{"n_layer": 13, "d_model": 160, "n_experts": 16, "experts_per_token": 2, "d_expert": 64, "d_shared_expert": 64, "activation": "geglu", "moe_layers": [1, 2, 3, 4, 5, 6, 7, 8, 9, 10, 11, 12], "router_score": "sigmoid", "normalize_top_k": true, "routed_scale": 1.5, "balance_loss": 0.000535, "balance_bias": true, "shared_expert_gate": true, "init_std_router": 0.0144, "lr_router": 0.000716, "n_head": 5, "n_kv_head": 5, "head_dim": 32, "vocab_size": 7015, "norm": "rmsnorm", "norm_place": "pre", "norm_eps": 1e-05, "positions": "rope", "rope_base": 10000.0, "rope_fraction": 1.0, "qk_norm": false, "attn_scale": 0.177, "tie_embeddings": false, "parallel_block": false, "init": "normal", "init_std_qkv": 0.0516, "init_std_o": 0.0101, "init_std_up": 0.0516, "init_std_down": 0.00506, "optimizer": "adamw", "lr": 0.00178, "beta1": 0.95, "beta2": 0.98, "weight_decay": 0.095, "lr_head": 0.00702, "grad_clip": 0.5, "warmup_steps": 249, "schedule": "wsd", "decay_fraction": 0.467, "decay_shape": "linear", "final_lr_fraction": 0.0, "batch_tokens": 32768, "seq_len": 256, "doc_mask": true, "train_tokens": 245300000, "steps": 7486, "dataset": "wikipedia_en"}
Below are experts of layer 9 (counted from 0) of a mixture-of-experts language model. Rows are named router (the router's row for the expert), gate (a neuron's input weights, with its number), up (a neuron's input weights, with its number), down (a neuron's output weights, with its number) and show model dimensions 0-159. Each number is 500 + 40 x the weight over its row's rms, rounded and kept within 0 to 999. Numbers have three digits each.
After each expert's rows: "raises" lists some tokens whose logits its average output raises strongly, later layers aside; "mostly gets" lists some tokens that are sent to it at least half of the time. This comes from a sample of Wikipedia text that the model never trained on.

# expert 3
router:537540503470550512489550475523488500527496490489508490503498512516480543428524510466545441520480456535453463532519528453519479507543517524431582424485461540484578588499509558525490446503450535501468476536428513514487550555465519530471559548491511516443540604522477449560518507519405506472548539481559553524526469506524476398473574497504505544537518481419610497545470502558433517537497558404451520525458468514537494567537530475434512485478475472479518504483538440438499486494501482
gate12:552427454558541468514518498520492444462487517537497450590581508498506438482409509452460528537542479475478502478526512522480489494467490502501520564493383546472496583528506469456464447480526434563462474500541561555514496479562478532482515570447454578494490603455474493528503518463474487477526539501519497477558437561484557429486528528507483527490564560517558501571486453508447505547478534500508516533503497509453553538560464529481505542504517532473550510456545407510503515528409485
up12:546458501499474527541519583457449615456491450527504535474460558483426531592520461520513443500531482575539482520516498552463491466504483497572510547498535479485568574494564451438499527466505504419510506479522560484511476502545402482508532563514459578497479506540521502507506473445514379485515531540407549488460471452494536530526460567509512548476501462548517467525526534498538473522598448488470452506455532461495493500504505543528584519460544504533490498525510586513501492516514527
down12:489481433502476498526526488428471558461443495471547526510492610550540446512450470524509526529569464531440487572556471551477507572500460492464496512498484479514488522528457554505509447528571483425513538484466504513529479607441500531486559501509516416487503499443523458560523547491498586539495484478415444495479511480470531562495491573428460539495509506509531504507430423455551550514449536509471438503489513520527468547518497574498492475440445581506460462521499402500520543509478472
gate13:564428519481504516515507576459492478523511537430525474487506500448522519546497487476480502536532445495500502531484493505482490526552495538447524491455398434536493589498483527514478420512424527517522510536524502542459588451515460507475510506483548540535538496504419493431506461487431448488527523521439472456534485524479476492506494465520426476544498551463530475492544496546483500444522548479542559554526451517574565524554530488489518533458444512386475397571461411498502495445529586
up13:469448530482554484393566541527473508556515494412457508528512532526476576478479508487515604498482446560512519457478548470493442470484536585513450504480465470469469503446425539486559462464446489460496469484518505530514470471510465469498573491454536496477506560517519548511526491536427458500498558470484494418549451504537538503446563481457446539486479516516531467520506555569468511476444523513524539495477474553477492496479501500458502508454475445426481445556428453494528514489557644
down13:433488528469463515490488509515480536491517528447496527477500558463526482465495548453568538475496476490431517540510543489558499489485621540524506555481501508494467428526474496540588542443522511583483530519539482551466453505548504470563527489436361496493491430492481525475498545505476513528475520443491490463552569508553527464431479522561438461540481564416511564541471557495539515471466562524574489523448562501547478506481499462562506463502543533534515504519471474487486586494505589
raises: "Scientific ", "than ", "= ", "Studio ", "Personal "
mostly gets: "″", ";", "Personal ", "Born", "Succeeded ", "Coordinates"

# expert 8
router:542511522436562532516456486496461510567459460441479430521466476567507458495533492470448501517547548516454481499510470491438521525505532501475510492494528500521568449549482463566532475537489486526434441448478559519552438440460478538474500477535578520493513507489509461576520460523490559492414421563554487447523514519559554546491496490488502500457497475435664525461541498544431420529495549486527489560496520558474495549544534507539491571480527520497503472501528553465528482480432536
gate12:507462461481502477532539539495552462497575482487425446519517527491539485546428527585454465522491431478464516489490641521555519544585540497493520546505485496489488539461508535571541492500506587495483468421504463549552522512541454494472514508607512537465497479493532476462477489524465492531541434516443456464463533505524619521565537487517498508525535520481487530469476573476477489495475476525479510542466427426478462517485485468534471567525553506451527552473544445554557569547500511
up12:512486531424565501519518523510478508510590540503414414507531542499500561577454481543504515460474467468501456492509498555533460580506508503493484513422529468568511508453474495547527572510483537590436419533489444485541482498469458498464509567529501512481537527459550490513553484591470517482523381545534465421484477494584508520514559446519550548489450536458510512485496460490424519492557491524467522484449516486496486590434547478496507473540477500529531495472559466556510561520474502
down12:525524505527472501558507513500470428479576510469428527541507523504508519519449506474355515513521372485472426466455504491492458519497483588492495489483434527458552421463547536478523491484527532504475521606475535598523402577457575523480481484524464496560463527476473552513498490515443537519498506555453534507487492495491482523464539507466583579491517539428460555497456453445474505499482486447438546454454474505496588462529461510481482493500525507494477501472521518503473473499513488
gate13:569511504522473490479514556468569481544505462519498483556510523462592518514455504538504507482491542526475521483565467466513462522500511503452471517512366522381530478463538568458522494483435538463435515584476561482455451456486433514440483511499472556525516505468414536531491477496499542508494514491410517511522515492636505491457469515505553510498523499546517517445457524505460515512477502381527529528480557525520501406528460498497571487472516492483466482518500591505479488527534433
up13:473484549493471533495553514545458508587490402504485514494483448490462506547455551520461548530536501470528506457506496470478500519571519467419504508512469493568514547506491498522538462493573453562513489485510464594506439407536500481450483494487496463548543555485540477497530514439479545493452526552438490479523503429520571497424479551514464538487547541497506476504376531442475519519449532497563558482447546408424500469493445469503544503515494478528499457427493543525592492428505510
down13:439532577534478569465512520589514526555501492528479555533478527561557470486478461489569533482490469453600537478625529504473499481472520508505485572564524514498560516537552523508545433478496528537532427442523539568460510493524492532494455516539544529502491484474538544470416515510522434488542500611463530500502541505531504544471490499546514497549488451437530513563490506436552562500542510494547540477496535574488576484440524509566519501493524460555488471526484462542483477451571480
raises: "|", "| ", "(", "R", "M"
mostly gets: "USA ", "Cup ", "FC ", "MF ", "Championship ", "League "

# expert 1
router:484540569491412444474540531523468484538463514457460497457539515482422505535551588497503518454454494522375510512552552524547471521566485452479475475457533506526487503447453492446599527485523549530526505536504467516488493478485470515504527511508470464517464432560472448475536469574538578521525489486438489442474467491554453516485483534474526547557417496482589410505485497488438486542495482490496503470484555572500539574517546542515502510526487478449452492504535523493554525384537476
gate12:526557588583435473455493507489538513604540455486480492545409458561539552474580507461507445497489479501482559444517559499406485517458553511482464446473481497539525492498513547483537509487550550516520483497493504495449513473422527523526465506425542459545482500479499462492504481495494512468461525535523493523545525483523535452482422465524527531514514518448505468498533535544436495513537470529435623513420537506494541572512475556485550512525564451520444466557513499494615536507537472
up12:435491499462460517492448444536441439536450444493463499574471529443489512521557478469494501543479524498451499464473494534485544535524429500554472480459530599500520447500493445486575477460540540544600475522552529475531479559581551416500508520480521525518545426519463442466444466517379477484466468501429482470512563508498496534510449505518491418508410485496489516543492519494485499514478523434512583545467551553497488550526469448506432458498491554502533557509532479496478474472534551
down12:539534515560518467553507549466535449504485533494513471478520559481518482524551551568515529552464423493530545543537509500450471562538598571572487512519485515480501431498499457514422500428492508497476519429485505459532460463509550407503519513539507489563512517521511501531569580517488448553554506472582425436502504554538485489536472446490514465525511449489540507484497511485509448504491485557419546553530460474481478555518553523483530531491552457562584521630538513490487524459525515
gate13:520574573503471483467517492427516485531430568476552511498469522525451491527508472419442530531499456473488538479562550553407505479562536556482381445474540498483415476469461498494536476511492470455526556474501575514546483490509523528509507545465516460463502494501465471485572468553496527508514539542540542461585415437552483522467496489486437464488453456521531516489526525516458480544464509516484516580420566486480486553482478515470554599490480493521471514552472524552559510491549561
up13:506499493449500470440568526466574464473429583483528476561501478531567474539528490476469522479503529450479557453414522534566454514547457433524478493569553500495510469509499525490553585553491464509507571516522487542536469461452543564544545536445448509467447528493484496450520504488523510532561509525499475537543489483531517518425501491517466491492502443496503565518536546539432598517545470573536507482478499555530504529499448502588520572430465528542539568556524585474512531464460533
down13:506529509558443469457563474510553506506540539523547509406510425517486561537450523513450506526446433491426482522492433471484500517495483445525451425520498496524494489568511524468464445492514423477543482498419504550434496514534472578523459541557425524486506478448489492401542521519452484473555530429502499488543566462421497482547466487532488446480496393511468522500520488454518541464516505539486489481423502515481530553525498530462461432443406527523528499569477521509532474502429495
raises: "i", "ed", "o ", "en", "es", "il"
mostly gets: "el", "ick", "ask", "ut", "ock", "mil"

# expert 6
router:534541518495410488562467565546514479596474498489526513507547511429552563514506525517483483498522502544399506505559481553527473460514476525469521478507545498499523491511518498522517443494437597448494509413469535466490528567525531518535545536522586511494521443450509509570489508488478497531476501451552580453530493573551528481464583492515455570452518489406567527515541509496504517506462473440450511516485505481514459596504525455563496519474567431448496495465509559497499481515581554
gate12:483500531559422452555462503550467477563483449427463476469495479485527494473569481515564375542546505482498501476482583491468498548572475530466540509506479507569485492465516494496478472512491533429490499473526506445477519484577521495507548580549532466438493504482467497501525465458482547640441528564540557458467413534493520464473513456518483555477508519511527490570564444437510498508502569507455546458463498531582553518489517474486516567477530520493482455510530470576471515548486502
up12:473560482550575506487506520532573501551494504413519438524505553459492455491509502481446435476510476561500531513443466443441459506535504530499522556551503539570473496526463438517489470568505558423470460512402469471427486507502537501491457576563482467479567485483399474480495465505530470563549490511528518458478413554491576448444465513508433488515480554470510485502473488396488533489492471513547548559471499500465498499492484445544612492477524447560514528518540511467515504504473490
down12:476440460471509542450453584540505542493478529459502564445550541523567510460451479450570552460519536480527581465493510543495444393501601513507513503541485526508495531522502465437450532508489487449444503484525458508426507550473490559512484528553516470559498523524554488494532526511508499503493486514524566483505479508484472438448500523471438435419589478442415548447500456487544456504485556540468386439474505532479497513540484504477450466537486474439583510515460539483541507511474513
gate13:449438473440521522446502461501438473451511429464473476459576510473475497492511466464475487481500591514518492568550469553517476549553535468490473539473421507476579487518534490537534459518455504528553550518524557537477542478476503511479544561485570544512445519461471545509500472480549512556517497562532520433559498539579484466496563470519519653501507506478503525494522502541500582563576502497500553541491551441614513522483480523464476520508445527503504544487508508410465521469496478
up13:521427586504460456471502506564482441523516508574571498462550460506568472534460592488539469561468461453524474507513553450486501502513482508492449519566593468481513482459519509470501555484471436569446459576478506456497430496496453457513532478476449488499540494517560523468534489517538497503471495503516478543531525550441496504539397584450509503486473468531503461539408544467530449498483457518553503428502483545495491470448427508467521542594516517558513518482501431431501473511518563
down13:504539567397422518503563488433453555455508480476547480480536491480511423527547579506528496590444545538527540485545529525455516522542500515482560544471506518462588546447527454472499463565529534508481466489458527478493549502495449495458509479509517538505490504557442503498507614522476440468552462538589499526440479515524516454511560474446530550487533505517579535514506514533461528555532507485540543506484559530561528518502489571449438456522469544552550476518551496502412501472476475
raises: "— ", "1 ", "0 ", "("
mostly gets: "f", "F", "if", "O", "ef", "E"

# expert 14
router:507477526501491492570424551530498504549497506423552491528564489455502505545535523449475513472510525527366572464565446540458527498545510477467469489427456477480541542490509472597538529488519515501475530489454577533478543548522501527468554547506479538508502556513466463569444478507481531520472489519495490455544405533505512482462509433506515476484484509445546525558519517468502490547434533509472490586563470542501467504523458475506546455409510515428495463518549551428558500603492455
gate0:479416532440485462455425529508531488519450470432499505528486530456471405563458524473545510415529548446507540539632505574482460498562519488449470622492474488478494508484565462540489499527453466434571510512496495500510511563532514484487509446485540492492497506457499446520438438525499555475524489527547462460552476469486556527526564496534472497543508478510471487526490524574546516528392544467469523555542481485516525487540522467490530572500532552537510418485506520458559525490537500
up0:530606515446473548551513551520505522465468497470514545435486517447475492510473529571444482496519573481518501510540595454569476545504518531468545516575556482394450509517536451447450515524515527539494496486490548478507495551415503558546509584532526459547482505502410450482529489554586582461493541496552553493560476454549493532556513535517497512482488532455478499507512502523513452545483533501578510455579459464470506439444424511466469508511489523524520532549501489532469444517549500
down0:530502473492537449451420487464504515514436456494478481446474489546512492428465518498522543499478477403455506519471532498505521462475423502517520498475460468560484562527476448416523504506464417430489438527510449572555476499539505453492507475548526568475492526488448511559515506428498546506500539450468473549501482474516476455561498437465554547646537533389572475516476438556513527477499482484475486516505547515536485500571531481529488538464468502474532553525418461558468508482454478
gate1:511505551463458519388514542515503444478513513477516486518431465509538526424538535451502518486504549565499518510497559440500460448531473523442449469467400475485548504458523513492488515555507495546473515517491434550564368505524552432539542524521529490490490526464449505445413478488513597516519469532596520557567528550544521427508541467474466558495551528509506521546558523527479438521537504471491542497514485473524400493524533513553508475487538481516585441514493523515524499485518532
up1:514443465508556513520501403525464541501428529536464537509518471548512397537504485582556509496503531556530421436439473540486508562453523552515542466554484483485488463435497511478522560460548562468531581464544500430377452435448552473513438532478524466477434523505501511505563568547510464477530464490510488460494577466516496514449519505574541512514509474519519545446484478545471544440459513482515491542465487492505489515485545485499548492535496435499516448420449463508477468466545522
down1:499527493458532509432577426467453513506507552481477440553535498504455489522424485491425501513489516472516510496401557498478489548454506538475509492458446466467414497528445526538492573583476491494488466454519529506452485508527485436507552437463487483384495457515532540498578513433491451443452513531593471535466484526488471534487483562481556545499414495500522551488537483527471581519538530510490512504462534495477481499446541486444549499518504514627478417478472510495501522444492541
raises: ".", ", ", "\n", ". ", "-", "; "
mostly gets: "tion", "season", "time", "ations", "}", "County"

# expert 12
router:526531448467497511566470510506566493519565534452561497525541502492485502471503472474509485508513465554443546478556483530459501436497494520493570499515491461574543506426473462421556464506466441505417501504405575506493477518509525561472493604505456506537450440494513452505473476519549574470432524512570544446553449501606505533493513516453524545499470505439577514546548551467452444523456438552480523506527540550515477562546465527499476486519552438542514517552527489483502554467500524
gate12:510524478470495440381409581506437532525478482525506500528522497493520486487482417501489488486535435427500459504484511566526503450498410498524462510472455450568453505476439510482478461563472527464403494580503552522466439504585499595550462519381461536483517506503480564508484510509532479476500473479545491470482584556517512497522479511466536512513521465469511580530508548459480455514555490454507442494540544523456477488438534498538523523488496503493476467489495536465589479443541447
up12:481481520443512509503541477450475532556511589501472569534526475523546534494491542490453514494455500490470560577508530516462534456528518451495461505549534533528543469526481479534460471532470465530472572494556474530505544485470498498408532442525543573559567609464483497526466532494557474554487500511472545538437470509444596521466435505466522478477512428553505481530530468487415450505490449527610537525520463488494444513517529521490530575584570484510513572551520470569508501545523498
down12:512496553482542495532514518454544578420462510529500524435522455499503521522486516465466543631555505470480484528508432507442440523491487504441538501489477536476533534405536624504462459490476527510449518503467543487563511573437571524405429451441524489550538462542558481509504505508574543526462558531559474473495523559517467501485477433523459455514560470567498523513493507555484440515530455456500513482469577449510509486520509513493490484497497490461487568481550527583473520509520474
gate13:521439517500481516480510527553469415466539516472485488510549515436464545548418477500468453543514461531519471528543484443472546492537500520482558429510410470395485440486551474476516500428512536501453510503524550546443545503520489506402464524485514487507467423529441527457463446498515479556480556552518519522489448452471443498409502506496364548471511512445534503510462482555478514552513452498509536515555426456480461517554456454474486551500491484529459437451564502512461518505549489
up13:512579485515476478454469508466503481464594452598462511473526534465478533438532491492489492521531516478471479600543462486486457520505462502474492497542462476498466596409474481472555528424476519531566525534535507463512442534520494545408397532524475474502466474544475543466502521484554444523499523451561526488441498459468546501529475481473579473524454517473488495471487546424539448526503505510415492481445455462494474611531599522574520482520510486503476463496554468461501527494485448
down13:495542494467443539470458482526502568463462481485430477506468491485496442464563559529473532443454494489611490552513516487537450477531430476558484507517520491508489512486489455559538508562535494507512560500500498578498540556516559563444472530594471531490488485535572517476512489466449496535515522503498484508484562490538458539600514465492486456549480459550385523540463617565487512451554557474555525550573439493519519526480497570471523513483507476541516481445516531560460470528445503
raises: "and ", "26", "16", "24", "28", "1"
mostly gets: "April ", "June ", "until ", "October ", "February ", "December "

# expert 9
router:542492484479482498518451502509440472472517478498534495490520517437527495536568530503531498590503453512427433497517490628473480459458481506469513510473475475492570596453593570474544560523503427415513533502481539507492464462544510530448487511467468504493405547512511530581497536487524454541475439493538501499556502566545460506581479543508555444539499466397581451569458495505520515506526462492505482501447494534506461547487462443497545546498505464461545462487540488428493533484471512
gate0:466499543523519475519516489566508481471474559529550436508483565490534476485507553508593517543502519588458465500485542525514474495505518407530435548477508514473505559431559545464504535530487466452460548549522487441542526517611459514452516556486481501449494476492449500538552491494535475539466445543500474486508531592558530544496490406504517425522548475408525442462499465556523572496509439441475515479496464539441487540433473450473553508451518526505507452553485471447489485461443543
up0:529488390492560466450498539458496421501534556558537564498482493516509472483466562486557481501482544570473563557434482533521421494473454531528495521546539477550503496525461492548500468490448547471511503530546516558518493419527527507521465441577460515437540449474485429568488533523514521594568573521534473522590530513441511429478520525468569568480527482500515572436492488519510495437455514489480488465512477529519510500453511528481566480541522495506506489495585545434506493452499446
down0:461446416488533531505560509521408506516569509595471591501501463495528460468487500549517532483481530491542536465476556539480524609481560524480501492552475504530515545460503486464517578459528443470506541534472541528491479498497465467435484530532490507580531500524490495517542505574420536549456523484489529535563564572519585490522465507403533469510475528486533553465548499501528531499496463541559525461442482500506462447474597561496544520477565549471500479520481519505511513394498470
gate1:468474516521474448575488538562464449466474510455588509564533463478514500450579435512550492455469550502424496456472558574451460452477535480572494474488489540495523501512528568442511537541498422510451491562519484462526453444498555526467601496469482562479470539534478509543583554537483482457525404529479489448532502485495512473491463449515481514522518465420550501528496433582504486469457449464463503509417421506495532460512496507518511453491498484453419541520511498544490562497488493
up1:543494519531453511428543481438476577499553523525542487516431513510446426528473553486479441461479491449470584508465558507550516481439421578506509526495479497469484541471478501472471431503478555557552491523457544465494487522499478459587486485515516554492533451462533497520463528410483509460536453478486476516420574465474544483439601473518472487478514502569528445414470502454534531539422496450490554497559518601505502512514537549465487499553521504532509458469503485557509484436542494
down1:510460504515472460458430492473429543504482458488543520496568523493503511510484545447506440480465461461513412527478488536461488516513491455465483439491469486458531521539531547519539588530417485516493513439408456466515473566508433573414496538471478465483498507543513507553502438456513519507465529484439482449573494543511477557557514502500517414449488530480444428493563534480525518486452383531555476421489503529456544499511492544469501491477483505588483569437546464519503428494468520
raises: "\n", "\n  ", "\n\n", "\" ", "” "
mostly gets: "|", "==", "|---|---|---|---|", "|---|---|---|---|---|", "|---|---|---|", "information"

# expert 0
router:464456500497548472542484489588534508563503430493538466557513498495507519560569441502451494546518588507417472468477528478471487503483519478483470435481466505478545434442480451550519512423448497465476492553500485490502507557542496460478468537473504538499498458493510428631543522447493511452465491513495456504579503495575539585482510485445490445499526472468601507480557551453530459470442424485484537556449481553461541520515467506518521510514533538522476539511419488438548544544530534
gate3:411562468551461524554492514553588468498501494490534559479500524496479507552523509507489456513465490455436472544476494567509442546516547566473522498516435545494462489445430482602495470522473515506453549484481538510475416450435543473568474567475456497552490514481486455575481484476554562479479491532574426500546468553513514557549517497533494482493488488502508515533459517547510394475467512508465509515542508452551468513446498507567531431541496461496459477442463507501543467509604579
up3:500511582455493484535554522561530494578549475544504484560513567520483468526537534557496545425438487491498505552462489484479497496420553438516548466485535496472470478473509480444504507468471538511508509542517499508454501541463424501514560481424465515561501468527530520545452425384580537486508488539483462470523520522558456481542526476549578496497477467502493553503541466527556467482455508505479488483507464470513507533451493477511534510557482575575470499516509467471592387602549555
down3:463542517467526524537499487573493458397442504415472410452495518534475524512433526481574546505469507523500554556512565445555476484529481503515497550507471456473542476483495508598497537483455490529500479513511480545449442447416493504462474473477491429475511508519563484450514524557485520510435508522492514396456503530609434478515509537506561526486492449494483515446478407490529514517493536554444514534452504532538441531517453480493496517521404494596527510481484448527504460531439492
gate4:482518466469539444592421458580521545516485481481542503524527461469529517535514520486527451532466528559502498490506612488502434411456538503493445539537480514453458480521503484489475479446415465476479479554407439513500502463580480527481470554405525506546489500554527463449524523474425456469531523437484525496552546512416421521476496468498511476507572527500507518550570557464507548489543469484439538519533529515478489576583538553533506468497480469517495528580511478510546508513522496
up4:495495523500509554466504476481529448519483477541442507501498476471485514448377471524514588494491444512516554485496425451506569447515431562429541420468528496479523503523577492487543456550486448488544493455517443474561472551489472507487534472570484527462585503540492531481515505490488526555535485548561529559458456534471492492535514519562466514561469524476507482469386472409502473561544547496502546434444453439517508463486501452488526473527512558515519441537494479511471425520443567
down4:450487509484457489506566571511534493498523478548483502466534488507506521492529488502514478544547545480538479525480502526518499471537508474540487544497497515519505492471497503502483498465471460534481534502507530524475504515503484500524468458530526480515473453496454496492510527534537446491509519461497470500501527503500512500496457481468505531384487473451346505521511560510463506515472478476520493528512492528541547480528465515514510497515518490482477181482517544480542397518551515
raises: "| ", "|", "(", "and "
mostly gets: "Votes ", "MF ", "Score ", "|---|---|---|---", "Candidate ", "cep"

# expert 15
router:564509483516439570479449483524495457496522497489553512542534477513470492538541414507502467553547500467374493447493487548511453511557494543560558581516507531518506510485537548505506520513497442452482510444463523494529455465460472579521515466528465508508415517457479444590432468515501529432443467495497487526517463593492544417492508518567532552552490459519602575516495545499469487548476411532514502497512522477464557464534466458505550450501565411470495480494478510489510506513529529
gate12:441465459499502559533510504480519483570475513447488558569504460521508488537426506484514482499542455452570434463558493487406444422480568530435543503516537452556549524496566418558523512517532583401519475548465614567464487485547511517430435545481483474517461460555504506528465465490489466522518455558507507505531477510514548484439527453526520564463544474479531476519468532491554535484456499470471505508455542487481461586482495491436477476548517447440516498509507449496533494506540534
up12:576572515470486448531520548467506474491549439500449487411496527498476495502489510521465443436516483549528515527495522553463535521462462421473466458480450522519535490491487563399518486492470460490487438488508414475525535448497442472531499532486475551481522533603469446497455512472477427524495464472487504515543520515536531501495418509468464499449381502496493453520599473531598457509537489528477514471481432536498467459456436530531548574490488556499474501539548537442415466490533490
down12:582562462517489509555500476520485529500455457558550545484545593524438512523533485537456586517483431587503513585502447544447456491525473508421446513481448554486515547489543555567514518480526442534417507459496482439462566535463500516534516512549478513490479538488491547495439474524519512523484445472496478482467540437583467573453452475549491498534453517471414528483558436493498522461470529536480490489570467511494550506546558509415474471469509461477482474592506474500481484512511543
gate13:482529445541467568492396498500438458509523533498417535542523527538507451509502506567458586576462493471498491492493470507441490428454511537445540496484538534549481438541504558470522530504462566480469528486487524483552505522604481534489497494506429522533511478529481549515494505479533503398425491568467473500464555472571424522462494503486521517492535475489517483548381478523441437502474458439499523486536446494502533446437494437527450491503550470509490525487579486475515500483596521
up13:598534617451499509481494488518518483553471595461438518512524489446491466493516519560462482489511453499463469498488593444480473607526465497496485461488474566496544480464546558533484553535535514486466541483552491524471396482528459550524500499523509539561506470474473498481537514456562514524465453482446548516504538523490479461457491485498455505537510508505487481498548512515467566412491470466545537502500426545413467458459495558510548536495553476582382505478548456546481457535461508
down13:479486453539529507524520558550467536405520522511486443584524508466525521475464492509481516587601499502498480539541467446582504437506483517458522468480505525545565435486475560543515494492477540483505491424558519500534577495499535540543489438464533550585496436454557467505514527485460448540478495537545456487529523509475523508486469558547473482388539546540428485528506436462512511461497487444460492456486459451515468435465533468440488528575515445499548462476502507421465514502421492
raises: "-", ", ", "/", "\n", "a", ". "
mostly gets: "ia", "ina", "ik", "ae", "uk", "ari"